{"num_hidden_layers": 9, "hidden_size": 192, "d_expert": 160, "router_score": "softmax", "normalize_top_k": true, "tie_word_embeddings": "early", "optimizer": "soap_variant", "learning_rate": 0.00438, "beta1": 0.95, "beta2": 0.98, "batch_tokens": [65536, 131072, 262144], "max_seq_len": 512, "train_tokens": 622700000, "max_steps": 4148, "dataset": "wikipedia_en"}
Below are experts of layer 3 (counted from 0) of a mixture-of-experts language model. Rows are named router (the router's row for the expert), gate (a neuron's input weights, with its number), up (a neuron's input weights, with its number), down (a neuron's output weights, with its number) and show model dimensions 0-47. Each number is 200 + 40 x the weight over its row's rms, rounded and kept within 0 to 999.
Before each expert's rows: a language model's description of what the expert responds to; "comes after" lists some tokens at least twice as common just before its tokens as in all text. This comes from a sample of Wikipedia text that the model never trained on. Tokens count by the router's weight.

# expert 49
It responds to: Capitalized name openers. Determiners, ordinals and superlatives opening titles, names or infobox labels, such as The, Best, First, New, Highest, Notable.
comes after: "-", "|", " the", "\n", ".", " \""
router,233,182,230,178,259,207,173,169,280,164,283,211,198,191,185,168,266,164,212,182,232,128,204,222,263,231,188,167,126,204,219,221,127,247,204,267,254,230,165,210,197,158,185,256,101,148,203,129
gate1,189,226,230,197,236,247,169,148,282,157,168,193,171,238,257,185,122,150,314,157,182,179,149,227,218,211,241,230,163,273,105,150,164,243,173,207,199,197,264,170,258,224,210,186,221,242,189,224
up1,237,215,158,235,188,217,184,212,269,185,185,194,180,166,243,207,161,158,258,215,176,196,222,193,172,190,200,201,195,293,161,164,197,177,188,223,185,249,242,160,232,268,275,164,224,200,147,270
down1,219,178,168,210,181,266,167,127,204,224,199,153,225,162,146,214,153,184,232,227,181,141,272,134,290,183,195,116,224,141,246,151,247,165,295,221,174,242,175,197,81,197,193,188,223,209,218,204
gate2,215,212,213,177,163,246,227,205,250,184,129,250,262,196,216,164,211,153,216,165,165,183,186,136,209,238,162,188,207,140,174,246,254,208,195,176,216,209,286,194,189,197,122,203,216,115,183,223
up2,249,190,170,171,170,241,227,198,271,186,141,216,218,219,224,180,256,206,185,149,215,185,191,190,209,191,163,160,193,177,228,238,224,181,178,183,259,229,201,188,149,205,126,142,223,153,183,172
down2,148,251,207,240,189,166,148,216,249,195,214,137,142,132,191,248,184,210,193,199,197,187,186,177,191,245,289,212,214,152,132,238,156,194,204,148,164,183,209,217,242,197,183,209,237,181,133,227
gate3,211,142,164,189,248,197,227,179,214,163,195,247,200,129,173,135,228,188,173,187,263,178,159,221,195,275,266,166,107,110,170,119,155,154,234,189,205,190,156,231,147,158,182,217,124,182,199,227
up3,160,233,246,229,159,172,129,197,157,213,214,170,194,242,193,261,169,152,230,203,140,217,197,217,182,91,100,231,288,291,222,257,264,204,172,200,199,195,218,185,243,225,214,182,241,195,210,188
down3,143,158,156,273,122,242,189,237,174,170,216,261,224,150,162,272,193,150,148,212,144,223,198,317,165,176,186,220,274,231,177,242,162,179,129,250,203,201,144,162,250,248,277,156,205,189,188,214
gate4,226,178,126,194,163,232,241,164,270,147,217,271,209,272,196,200,256,189,268,182,151,162,245,200,226,158,200,212,195,292,235,211,179,221,75,159,227,230,226,190,277,245,185,197,174,189,186,284
up4,203,171,230,137,213,185,171,194,302,154,257,203,168,222,193,179,201,206,307,221,243,183,203,245,214,185,292,223,244,223,143,213,211,184,125,209,205,217,247,157,247,185,170,279,188,128,237,226
down4,229,136,191,247,174,211,215,203,229,130,162,127,181,140,136,233,170,197,187,268,237,139,180,215,179,250,204,263,243,220,178,231,179,216,177,232,239,227,139,285,183,239,182,205,150,247,201,145
gate5,245,193,194,208,268,246,187,252,154,230,222,237,257,149,207,193,278,200,236,218,243,212,207,168,219,238,125,246,230,197,196,212,200,118,165,220,218,191,107,141,192,245,180,161,179,123,199,252
up5,165,211,252,162,145,133,191,173,242,190,153,103,162,254,156,210,158,229,156,146,163,230,174,195,176,136,270,168,152,183,150,158,108,288,278,123,170,169,227,238,233,184,209,219,169,254,163,199
down5,203,205,167,238,203,218,239,234,235,215,155,220,236,210,156,156,168,254,192,200,205,198,183,149,194,242,240,237,125,149,172,253,140,201,228,247,194,194,174,232,261,221,172,228,189,277,241,211
gate6,169,172,170,118,192,219,162,120,195,234,191,271,173,211,269,226,236,200,217,201,196,198,201,230,198,224,243,186,199,224,153,194,144,222,171,260,247,265,191,120,240,153,208,202,257,212,195,212
up6,198,218,198,261,197,220,205,239,200,229,252,175,234,220,140,218,220,220,233,230,169,205,259,192,149,192,228,185,216,175,135,270,281,156,170,157,229,174,178,169,228,197,181,219,142,283,163,224
down6,169,147,272,191,148,180,271,176,182,240,251,199,220,247,131,252,175,194,220,181,144,192,174,243,226,211,222,254,179,266,156,263,197,228,163,210,242,219,214,165,143,98,188,218,240,162,176,140
gate7,230,190,166,192,227,201,204,190,179,206,207,298,174,239,200,229,244,204,201,199,218,173,197,167,220,71,181,149,188,159,300,190,155,183,187,252,279,216,163,213,223,236,255,199,218,182,162,148
up7,206,234,222,194,179,192,186,206,240,191,169,203,300,236,134,183,217,195,200,155,132,168,173,185,265,225,206,178,181,214,124,184,218,168,180,153,238,242,236,204,286,178,115,178,173,123,242,233
down7,279,280,220,209,189,242,216,165,205,184,211,213,243,232,213,214,251,234,152,187,179,186,229,250,230,235,149,195,191,214,218,140,226,159,175,179,253,83,211,239,217,247,169,207,156,184,274,225
gate8,265,125,113,216,177,219,118,149,216,162,209,195,208,236,177,165,135,209,231,173,249,226,281,125,206,199,208,217,184,171,226,320,213,230,190,164,250,187,182,228,174,143,240,170,186,180,215,192
up8,243,190,111,233,186,198,205,217,251,204,193,235,155,217,223,106,178,201,222,193,257,142,240,124,182,219,186,211,186,175,182,273,223,215,200,186,186,179,184,240,177,194,283,247,157,226,238,181
down8,189,273,226,220,215,189,303,174,203,146,118,189,143,156,139,137,236,189,175,267,246,278,219,215,177,195,237,241,228,107,212,262,215,208,200,171,237,133,228,170,151,189,148,180,171,129,188,223
gate9,263,125,191,203,174,233,175,254,247,204,221,165,264,151,218,256,154,185,160,176,226,204,241,190,148,253,201,198,172,198,285,151,210,227,104,207,244,186,255,160,248,193,203,235,196,200,173,209
up9,132,265,192,144,232,171,268,173,175,176,176,247,115,202,156,184,229,262,202,219,209,177,153,178,210,188,202,219,206,194,194,221,190,197,307,154,215,232,104,200,179,254,179,196,234,225,166,178
down9,149,151,115,194,219,178,139,162,201,152,182,295,276,216,203,161,158,159,192,218,235,125,272,180,165,173,233,300,151,208,257,208,174,240,230,248,231,179,218,235,212,217,206,178,158,209,218,217
gate10,198,72,128,229,199,264,221,210,194,229,203,214,212,219,114,163,234,194,234,212,227,149,174,186,199,176,197,233,186,254,201,149,308,146,195,226,235,171,201,196,206,247,186,165,163,220,137,201
up10,221,111,164,189,226,280,204,187,155,222,174,220,225,238,181,175,293,195,206,160,250,162,182,189,156,166,205,228,147,223,165,75,296,169,173,244,253,150,219,195,222,230,201,182,230,197,128,198
down10,178,267,192,118,174,277,160,206,266,203,232,156,199,203,251,191,215,216,173,225,186,142,215,241,209,185,159,278,205,116,155,181,212,161,203,219,228,283,164,288,195,254,260,225,201,229,143,212
gate11,221,233,223,216,243,221,271,196,191,222,138,225,230,232,286,219,156,229,243,179,281,169,192,199,223,244,149,206,183,187,191,175,249,268,239,205,320,145,235,215,142,193,225,222,211,254,163,283
up11,158,260,135,219,169,200,165,150,232,180,225,186,98,241,166,171,132,156,166,291,168,234,266,216,160,193,202,163,193,178,174,162,179,207,195,221,235,196,158,269,164,210,160,152,220,139,224,176
down11,169,263,201,289,214,262,278,150,185,215,216,210,227,187,182,278,208,163,305,211,190,193,227,150,208,184,202,240,179,229,294,182,212,184,153,235,239,253,147,203,165,221,192,235,195,202,279,214
gate12,195,156,249,226,268,137,247,172,253,179,231,204,194,168,182,185,193,189,232,169,138,127,194,136,219,157,171,189,147,227,187,176,180,270,179,274,216,264,151,177,192,252,264,174,214,222,263,167
up12,207,160,131,191,194,220,116,191,215,223,195,173,246,189,146,171,180,217,167,236,208,267,217,170,167,213,251,223,187,181,180,136,211,130,219,191,118,177,236,208,214,128,148,272,201,208,125,235
down12,213,153,179,233,245,168,196,191,265,239,174,222,228,253,222,261,218,216,169,203,234,190,221,151,242,213,207,220,242,248,184,185,179,169,273,198,149,221,214,173,222,249,242,225,229,193,189,253
gate13,214,244,149,220,207,221,243,227,178,216,195,238,211,229,268,142,152,204,243,210,232,196,161,233,183,218,264,139,168,127,211,186,241,193,235,225,212,245,182,317,173,235,298,207,245,233,252,220
up13,203,173,239,146,237,243,132,127,171,181,216,177,213,174,166,285,273,170,207,194,127,231,233,192,166,161,141,225,247,237,230,177,206,212,175,168,182,192,154,67,254,194,142,196,191,223,184,204
down13,250,192,294,232,198,198,151,136,213,185,195,242,222,189,287,207,249,182,208,169,193,251,203,172,202,230,179,213,155,176,204,214,151,135,190,156,228,200,301,146,190,232,190,165,299,243,205,140
gate14,212,161,190,136,190,236,187,198,267,180,251,265,228,165,219,248,206,173,141,260,191,187,197,121,225,235,235,161,200,202,139,263,233,201,339,251,273,228,178,224,258,217,204,136,202,190,207,211
up14,243,190,156,146,263,197,137,227,261,163,224,259,172,111,238,244,219,275,193,216,200,196,194,185,206,243,232,233,174,221,183,149,267,203,270,244,229,218,161,206,215,259,158,218,273,248,166,207
down14,170,180,200,217,315,203,121,178,295,150,183,226,156,141,235,222,187,232,237,266,241,109,210,199,163,168,150,191,245,248,168,171,217,193,169,237,164,215,226,207,124,171,220,215,172,274,145,178
gate15,246,179,135,168,143,225,195,210,191,233,156,213,161,233,272,298,140,160,231,236,213,157,264,155,210,225,225,260,220,221,183,240,210,170,221,208,167,199,242,164,230,208,208,153,262,164,180,202
up15,126,211,217,143,235,226,199,198,238,171,230,85,193,154,173,163,146,240,215,145,218,237,175,322,141,221,126,188,241,133,205,229,192,228,137,266,210,216,220,164,160,201,231,215,128,218,236,154
down15,215,183,171,131,181,168,168,145,164,184,182,200,197,131,213,176,155,208,220,251,216,144,240,195,260,152,173,179,201,269,239,175,159,216,184,166,130,174,173,124,202,217,250,215,204,272,229,150
gate16,194,237,213,194,242,177,241,298,178,170,189,257,176,180,122,174,242,155,263,159,260,247,272,249,227,283,203,154,154,196,180,192,147,250,161,122,255,160,173,274,215,238,205,225,174,171,226,165
up16,193,139,207,235,123,228,116,227,231,192,175,106,192,216,250,227,179,265,116,240,208,151,128,238,192,102,212,265,227,183,257,218,270,188,187,216,162,224,297,158,220,179,245,234,168,147,177,135
down16,153,192,218,217,222,214,138,225,145,206,225,104,213,165,221,234,242,134,207,174,232,139,166,191,226,175,185,224,190,195,204,247,215,117,201,182,161,227,196,200,206,208,267,312,198,189,217,155
gate17,316,218,168,182,205,212,221,240,226,194,202,224,192,173,220,214,181,199,216,247,199,206,187,184,100,215,157,152,209,161,208,206,194,105,203,269,139,220,188,169,266,239,195,201,176,242,262,206
up17,114,248,183,260,163,125,210,193,147,220,165,177,172,178,214,209,193,182,225,213,224,176,200,231,302,178,262,221,236,263,212,150,195,265,233,207,252,234,187,190,139,201,233,193,248,155,180,206
down17,264,288,173,203,164,183,188,175,183,127,157,175,196,224,288,187,200,232,145,222,199,181,226,198,217,241,178,193,276,190,200,221,174,258,224,117,209,221,270,135,159,253,160,290,164,164,206,251
gate18,167,191,221,163,152,254,217,241,205,215,246,305,256,184,241,190,198,231,180,214,204,192,181,186,276,243,228,234,210,235,153,179,190,163,165,223,192,216,207,174,192,288,214,234,223,135,168,209
up18,228,197,198,211,156,230,219,224,209,188,235,230,179,211,225,186,187,263,155,117,143,139,156,221,246,205,247,252,243,227,127,167,197,229,220,180,131,264,191,212,178,264,210,232,148,127,150,212
down18,174,257,191,210,218,233,136,266,222,157,182,168,141,190,246,202,167,203,207,160,220,111,210,228,258,173,228,210,207,206,156,260,192,208,191,200,182,156,259,120,196,227,197,212,194,149,199,172
gate19,196,154,270,150,193,226,198,196,207,181,211,270,284,215,262,208,181,235,184,195,220,150,222,136,198,239,203,206,197,216,208,169,105,248,174,255,146,230,205,250,195,190,272,237,210,204,174,194
up19,166,157,187,184,209,252,192,222,245,214,159,107,190,255,183,274,284,91,261,205,178,272,132,299,220,194,172,218,186,227,244,231,207,226,186,210,192,194,247,112,265,195,170,185,169,230,222,237
down19,224,120,185,267,147,173,212,272,94,184,196,261,249,180,125,183,229,188,171,187,199,233,189,242,185,235,261,182,252,261,268,182,269,241,189,228,249,234,189,265,246,167,198,228,148,182,247,189
gate20,295,191,203,246,172,238,244,191,243,181,162,191,250,219,170,213,171,257,166,253,167,149,254,191,211,193,243,239,237,220,212,206,165,224,243,268,202,154,166,92,212,269,168,131,121,135,224,194
up20,104,210,169,201,216,160,195,210,137,231,182,140,182,195,157,154,189,171,190,148,228,242,145,168,139,214,131,129,233,173,145,181,221,164,174,110,197,191,237,230,189,120,218,222,230,210,198,196
down20,251,149,186,179,121,166,210,172,124,191,199,209,237,203,219,169,136,150,150,173,260,249,263,211,267,196,239,149,195,227,196,282,156,220,165,140,235,151,308,242,227,199,181,185,204,213,231,285
gate21,134,221,195,227,170,215,193,183,223,256,200,180,219,227,208,182,262,181,234,280,168,180,224,213,233,153,278,144,206,171,167,198,224,223,208,200,308,147,234,177,171,242,86,178,204,120,147,225
up21,194,184,185,193,252,217,216,230,223,169,168,173,236,207,202,236,280,143,228,234,200,188,216,162,279,196,326,126,221,220,126,245,197,256,192,179,258,211,199,200,153,279,143,145,177,140,161,264
down21,166,232,190,156,155,147,235,191,183,131,248,185,195,171,192,191,163,131,218,207,283,180,185,266,207,170,201,215,217,216,199,196,153,195,194,83,170,207,195,148,174,182,138,143,247,231,161,299
gate22,184,217,238,235,290,144,206,131,203,164,199,241,194,185,170,147,191,210,255,213,149,125,269,216,223,240,205,196,256,222,133,249,235,187,241,190,232,127,164,278,165,114,240,150,190,226,202,191
up22,174,232,221,224,299,195,212,136,169,187,205,214,201,223,174,224,190,169,243,276,164,154,282,246,148,265,251,179,212,271,169,241,284,186,248,158,225,176,189,211,149,164,188,169,165,218,205,182
down22,204,204,216,203,151,254,170,231,139,158,176,146,200,138,301,180,142,182,191,193,258,158,279,212,202,241,183,156,191,185,194,163,239,193,110,172,243,279,219,229,164,164,218,251,242,209,183,151
gate23,208,164,249,172,146,228,208,179,191,163,240,242,267,245,199,213,165,212,238,298,211,188,193,301,236,230,161,210,221,225,197,280,218,174,236,254,243,201,238,246,176,180,273,182,195,166,185,214
up23,227,173,215,214,159,227,183,256,194,123,204,297,222,215,258,243,136,198,197,263,226,131,185,264,259,257,219,183,216,218,167,280,195,204,248,235,213,198,172,221,167,221,258,169,201,177,179,177
down23,258,226,228,176,191,212,202,218,226,276,220,229,179,130,234,267,187,163,256,165,210,197,217,226,191,156,264,269,161,242,129,226,199,174,277,152,146,202,229,196,170,294,159,193,265,180,244,224
gate24,176,226,216,110,238,161,230,180,239,153,262,216,228,159,183,215,286,120,171,120,222,209,192,155,245,207,179,187,169,143,228,200,184,246,202,205,223,231,183,120,265,203,152,286,170,223,214,239
up24,229,265,244,153,199,183,191,218,269,217,237,211,219,286,166,174,233,185,186,149,233,128,221,250,225,234,226,171,189,178,137,183,197,217,134,164,159,218,167,248,265,145,142,248,119,179,202,131
down24,231,224,214,197,205,266,134,218,174,215,166,175,201,192,130,250,239,257,202,194,192,188,173,135,267,215,209,238,210,204,174,226,136,244,233,220,228,156,183,248,218,211,188,167,217,215,240,208
gate25,167,223,279,197,255,197,135,177,193,202,160,241,224,196,213,198,236,202,255,175,199,236,142,203,210,275,187,177,194,186,187,209,200,189,242,190,130,240,161,214,57,168,202,225,213,193,234,122
up25,168,210,298,185,202,196,268,173,203,226,196,167,172,190,235,230,211,156,200,199,182,210,226,205,243,204,154,287,154,155,254,145,217,219,219,279,177,217,218,165,213,165,222,176,193,205,234,179
down25,163,250,184,156,234,222,226,220,146,182,210,190,281,206,242,175,175,144,153,144,191,214,231,185,169,194,211,240,185,193,149,92,234,261,158,194,184,134,204,148,283,223,131,238,277,265,181,211
gate26,254,118,161,211,205,220,177,213,232,198,219,202,201,210,216,203,266,163,257,228,220,248,177,159,318,198,159,150,198,153,178,174,255,225,199,246,258,244,184,184,217,265,215,224,131,222,188,206
up26,211,144,194,189,154,197,162,132,204,232,246,231,186,212,235,208,156,195,187,178,205,187,158,231,267,180,250,184,196,215,233,157,287,241,264,185,177,157,218,88,184,140,129,201,228,205,211,192
down26,195,153,231,254,256,221,179,205,192,263,170,241,175,147,199,186,156,172,203,167,244,220,232,149,264,239,236,196,212,151,188,199,235,225,285,272,195,194,202,175,180,178,163,144,220,219,226,188
gate27,197,214,175,168,241,181,182,220,172,209,211,186,169,166,274,208,159,214,180,212,234,174,225,236,200,277,213,216,188,174,188,183,141,137,133,224,174,247,263,208,211,197,213,196,204,253,215,198
up27,199,219,168,213,228,191,170,215,194,225,262,242,171,202,243,215,189,228,182,217,209,158,188,226,170,286,224,156,173,163,172,233,140,172,145,202,212,296,243,222,186,190,185,222,205,200,224,173
down27,177,171,214,151,274,135,268,123,243,214,198,245,223,125,167,231,212,237,198,194,237,245,207,147,135,191,115,239,178,226,176,134,154,245,212,230,166,228,201,285,275,233,163,211,256,153,209,196
gate28,191,154,155,226,251,190,201,166,191,210,223,168,231,180,206,165,179,157,145,227,216,195,139,184,250,233,197,232,206,175,110,210,105,219,180,240,191,229,242,209,167,207,160,274,191,156,190,190
up28,223,244,198,231,220,114,181,126,212,196,209,206,194,235,203,155,181,168,192,187,195,261,204,178,246,189,211,197,212,131,139,214,215,263,247,232,207,248,160,246,235,172,250,253,214,148,200,235
down28,247,164,177,231,166,116,144,198,186,203,184,207,211,185,139,125,160,232,261,173,239,206,191,234,169,162,207,166,154,182,206,233,203,236,226,269,145,183,191,211,162,189,152,236,192,179,235,131
gate29,238,139,287,259,249,233,184,120,188,213,221,182,250,166,218,187,158,222,218,271,197,231,141,172,242,170,189,114,237,206,207,232,190,275,137,231,258,239,156,183,163,239,181,226,215,208,167,230
up29,126,254,176,149,158,139,163,241,218,195,219,220,140,222,214,187,211,216,184,198,245,209,209,194,195,197,171,247,224,233,242,185,204,207,262,196,132,86,273,273,253,113,255,164,236,198,196,180
down29,186,236,146,229,290,163,279,178,184,212,191,219,122,267,208,210,236,251,192,213,151,210,141,285,245,143,224,212,142,249,190,193,187,177,246,197,216,236,224,167,221,261,220,108,157,205,177,217
gate30,219,204,213,217,204,147,232,174,159,218,235,245,211,223,235,196,279,182,165,226,240,224,235,188,209,208,145,249,213,261,154,237,159,187,185,243,287,151,253,215,165,183,298,165,196,245,171,169
up30,225,192,231,204,182,180,213,140,222,197,127,154,188,200,173,182,101,178,165,190,168,207,240,252,189,282,154,243,201,234,241,154,150,212,157,176,271,211,192,189,215,171,119,230,220,135,226,210
down30,217,193,173,213,171,119,289,177,169,164,201,197,187,171,154,239,139,249,260,167,96,255,192,231,132,164,144,185,194,232,173,221,173,178,201,182,166,164,241,248,179,236,103,146,231,176,194,184
gate31,102,223,162,192,206,203,196,187,205,224,200,228,181,193,179,226,179,191,130,189,245,236,200,202,189,226,175,161,238,192,247,266,206,218,143,188,198,191,220,138,157,224,241,204,179,279,182,216
up31,217,151,187,243,283,242,223,183,222,189,173,197,229,140,217,222,246,216,201,216,258,189,165,150,177,202,243,232,201,199,174,265,175,188,171,220,222,201,300,242,165,258,205,129,181,162,163,166
down31,258,172,265,247,264,172,273,126,245,233,254,213,172,179,254,188,174,220,198,199,196,268,142,135,230,199,194,219,204,139,238,272,191,184,182,197,271,183,96,194,260,195,213,182,232,227,146,266
gate32,212,155,133,247,233,223,163,238,186,203,210,247,215,252,231,189,202,203,187,183,167,208,243,238,200,224,197,222,129,277,221,223,164,127,191,196,217,226,193,208,229,176,228,167,150,203,194,215
up32,166,176,171,224,262,214,202,233,192,182,177,249,177,208,194,259,216,236,161,222,226,140,165,233,165,274,259,208,104,228,215,261,194,249,180,173,220,255,205,175,219,180,209,192,238,248,211,247
down32,224,200,229,278,205,219,182,206,231,212,139,177,230,149,160,178,236,210,278,190,163,165,250,174,240,193,210,221,156,284,194,270,168,221,163,223,250,157,209,126,198,159,220,253,123,193,236,195
gate33,142,119,194,222,213,283,245,226,277,182,241,130,191,252,250,204,168,153,216,171,269,153,190,195,165,236,198,124,215,225,178,228,193,181,202,192,220,163,295,229,172,219,137,167,151,187,239,160
up33,234,283,196,182,186,111,170,184,167,218,128,198,186,185,187,173,213,233,214,221,185,238,224,176,205,159,162,298,200,143,239,155,202,127,193,240,188,232,102,240,205,201,279,192,244,203,225,231
down33,163,155,205,191,194,199,199,161,277,197,205,231,242,160,227,197,213,237,147,157,229,240,219,268,185,213,195,137,192,200,217,158,222,249,220,182,228,125,244,215,179,212,193,221,231,238,114,194
gate34,283,254,172,225,213,260,94,194,247,189,225,310,244,196,158,226,243,255,226,185,195,182,231,156,248,245,207,222,210,143,207,141,216,179,176,244,225,174,212,208,193,188,202,171,192,214,153,182
up34,203,174,171,275,198,129,237,206,146,229,180,143,210,169,330,196,134,171,166,227,207,193,183,259,115,154,192,186,143,159,197,200,152,198,188,108,148,250,207,185,237,262,170,234,211,187,246,195
down34,204,149,164,164,220,199,262,238,189,217,232,267,211,151,232,256,172,222,186,179,209,247,227,221,177,191,249,174,125,234,168,181,208,222,121,126,224,221,246,204,211,127,142,194,296,279,158,270
gate35,204,141,156,197,185,143,221,232,244,161,350,305,160,221,203,199,183,199,176,190,167,181,204,124,203,155,309,219,169,213,181,158,210,208,209,223,81,216,188,212,213,296,261,202,158,176,166,255
up35,206,254,210,239,215,206,193,149,133,241,169,98,254,164,147,194,196,164,212,214,273,255,178,311,180,252,146,158,200,169,226,200,157,243,215,175,252,160,227,180,181,150,159,175,222,206,237,187
down35,235,201,251,246,169,158,272,164,201,206,199,240,197,183,212,202,140,240,197,183,165,205,237,255,166,166,185,282,173,162,225,252,233,216,196,185,156,258,136,138,203,258,189,112,287,213,301,149
gate36,164,260,223,212,237,222,218,224,186,234,203,172,161,199,131,131,150,172,214,188,258,190,158,186,185,194,228,201,165,183,169,184,206,158,167,179,196,198,215,246,247,236,210,209,170,225,207,136
up36,151,206,180,192,223,233,197,256,235,150,238,177,220,151,292,175,249,191,192,208,206,242,257,193,221,181,200,158,243,207,240,157,200,172,235,172,125,185,197,265,226,153,244,199,155,167,159,177
down36,222,259,205,163,222,216,150,247,127,171,111,150,258,138,146,181,237,160,238,221,164,194,272,178,188,190,269,179,237,141,204,206,147,228,186,163,179,166,184,166,142,180,142,250,166,153,183,223
gate37,216,230,203,186,180,140,240,170,178,197,216,241,223,185,176,236,194,179,191,194,242,194,187,165,180,188,199,254,186,197,175,140,182,199,172,234,293,282,212,181,130,157,185,174,243,244,221,186
up37,188,157,183,158,224,170,197,229,187,209,211,207,218,174,229,212,167,225,116,132,208,158,191,155,207,184,146,131,228,194,166,135,169,175,173,221,216,252,243,197,157,238,165,157,154,227,206,181
down37,272,223,205,234,181,232,186,216,173,156,260,212,199,167,138,268,230,251,197,175,185,227,150,167,282,212,214,185,170,219,156,206,237,195,211,232,227,214,187,208,192,190,187,192,234,288,194,217
gate38,267,282,186,153,166,232,179,217,160,212,241,216,229,246,225,152,218,216,227,143,200,144,223,197,189,190,199,235,178,169,234,306,151,178,214,216,200,197,203,220,171,200,176,154,251,219,222,175
up38,142,129,210,218,251,183,239,173,247,213,239,201,177,113,191,295,163,201,185,221,221,223,169,208,185,242,259,172,227,152,216,142,218,198,169,186,180,222,167,225,235,202,190,215,172,154,248,213
down38,226,163,268,159,211,268,158,271,204,257,178,236,222,229,164,204,182,165,177,238,182,245,242,141,189,137,274,260,191,182,197,218,181,221,238,156,163,180,192,202,184,242,189,231,102,165,234,188
gate39,210,195,153,77,206,165,259,175,205,207,277,215,167,196,179,158,240,181,260,214,211,197,289,230,171,248,189,230,239,188,142,256,163,143,216,205,153,157,238,223,196,213,288,195,209,225,224,161
up39,250,256,165,93,230,191,245,220,214,203,238,201,160,211,247,194,292,273,256,234,213,223,226,290,150,247,145,179,227,164,209,136,144,159,166,242,188,200,243,116,204,203,263,226,244,198,263,160
down39,224,239,231,116,177,192,179,136,218,173,184,152,155,218,148,163,95,161,174,256,187,136,183,166,181,247,132,222,187,188,146,163,252,220,213,203,239,159,220,236,234,197,161,187,233,192,254,199
gate40,205,226,247,243,229,206,245,178,160,297,223,201,158,255,189,199,195,197,224,237,182,194,217,242,144,216,253,215,175,227,198,173,146,149,200,178,297,212,211,177,239,164,253,196,200,297,206,218
up40,173,156,208,135,200,195,142,211,201,125,188,216,247,155,197,256,183,216,220,145,225,221,233,180,184,217,112,175,254,157,250,252,173,210,232,199,120,174,190,245,237,258,161,177,204,100,141,185
down40,147,164,215,198,209,154,128,192,182,188,233,209,275,193,236,207,203,196,256,202,185,261,233,254,203,222,153,207,119,174,171,179,217,142,245,256,207,235,271,172,161,164,220,135,127,146,183,225
gate41,194,198,162,167,226,247,197,154,111,168,196,213,134,135,170,202,209,157,179,254,159,246,224,201,234,252,273,211,179,135,193,175,183,230,230,217,165,168,201,228,211,176,212,158,164,277,169,196
up41,157,237,181,183,210,230,216,186,181,209,204,242,215,226,192,244,182,234,237,146,162,163,230,247,271,205,218,206,258,183,116,129,231,218,170,175,212,146,260,249,185,189,98,176,182,188,215,231
down41,132,196,181,187,242,236,160,192,201,152,187,261,210,188,219,104,245,249,137,231,246,280,236,193,158,199,144,135,177,199,209,161,199,105,239,196,203,195,231,237,269,323,209,266,197,227,296,204
gate42,173,194,240,79,229,197,267,302,149,216,187,149,173,222,263,294,203,193,234,204,237,228,183,261,230,137,183,233,237,188,176,205,210,325,235,226,189,154,160,186,230,312,234,236,179,232,142,241
up42,134,223,219,223,223,179,274,215,228,195,250,156,198,172,170,277,262,182,130,207,230,176,253,187,204,178,221,176,204,213,227,206,228,155,199,206,173,152,219,175,197,145,185,181,174,163,206,179
down42,175,279,296,133,250,221,219,196,227,218,149,213,233,233,267,245,175,291,196,149,163,262,235,219,148,176,195,196,196,214,167,231,190,269,228,153,199,187,245,168,184,196,257,190,170,196,210,191
gate43,191,166,227,179,224,227,126,142,165,214,175,155,212,218,180,187,114,220,242,204,201,193,212,209,143,173,81,170,170,127,233,169,234,161,227,133,137,124,167,229,264,177,151,178,142,264,274,148
up43,211,154,217,229,207,133,161,219,154,227,220,188,214,198,204,242,146,144,245,205,130,181,207,170,127,119,148,192,153,244,204,211,139,180,192,113,139,179,304,219,209,180,246,162,163,254,184,244
down43,240,206,221,86,184,152,153,263,251,236,161,210,190,212,194,204,171,205,240,226,188,226,139,207,187,171,194,186,282,269,157,189,189,162,188,208,197,152,314,226,211,165,191,168,213,229,251,179
gate44,173,255,118,260,193,191,252,227,144,168,204,188,280,242,217,114,218,213,158,221,174,180,112,152,199,182,196,218,193,202,210,203,184,176,255,158,110,176,250,204,180,158,282,200,163,168,229,230
up44,181,217,232,253,234,260,153,215,199,215,215,167,217,211,170,178,179,207,215,265,202,158,253,182,162,171,272,125,200,186,182,141,166,186,176,139,211,189,149,186,238,205,144,233,237,200,218,207
down44,205,221,201,243,225,207,149,246,219,206,201,176,235,145,198,230,236,217,217,243,111,226,186,223,171,182,273,132,173,202,202,179,145,158,154,144,246,206,179,152,169,216,236,236,133,256,204,276
gate45,208,181,206,218,178,177,196,185,153,206,188,185,207,188,231,229,236,134,224,203,247,221,227,176,233,157,234,194,213,187,203,220,218,176,208,243,219,229,213,262,231,128,202,204,159,223,198,152
up45,230,218,224,174,243,254,137,176,245,272,196,153,215,215,185,314,244,175,145,227,123,223,107,249,163,256,262,212,207,147,242,241,212,201,208,221,245,132,192,198,177,207,219,235,210,230,240,239
down45,164,170,180,144,230,166,170,233,270,128,159,181,203,230,178,171,181,214,148,212,252,167,178,211,200,165,180,195,240,110,197,214,134,218,245,135,194,219,279,189,192,183,169,193,217,205,238,207
gate46,180,165,208,212,233,216,135,104,203,179,204,194,214,167,177,172,187,111,177,210,301,182,156,178,206,281,216,230,263,229,190,192,155,222,184,218,215,202,324,201,203,249,216,201,263,239,188,180
up46,163,272,193,177,133,169,191,196,228,198,232,205,154,218,237,180,189,265,214,250,219,182,168,146,152,209,177,174,223,252,210,225,151,215,234,192,137,209,209,208,175,157,257,175,126,209,211,203
down46,215,243,114,213,197,168,188,224,180,193,147,159,202,212,241,198,189,154,216,185,154,218,154,189,179,203,277,210,160,226,188,228,200,203,195,151,230,155,189,161,175,145,183,189,242,259,188,199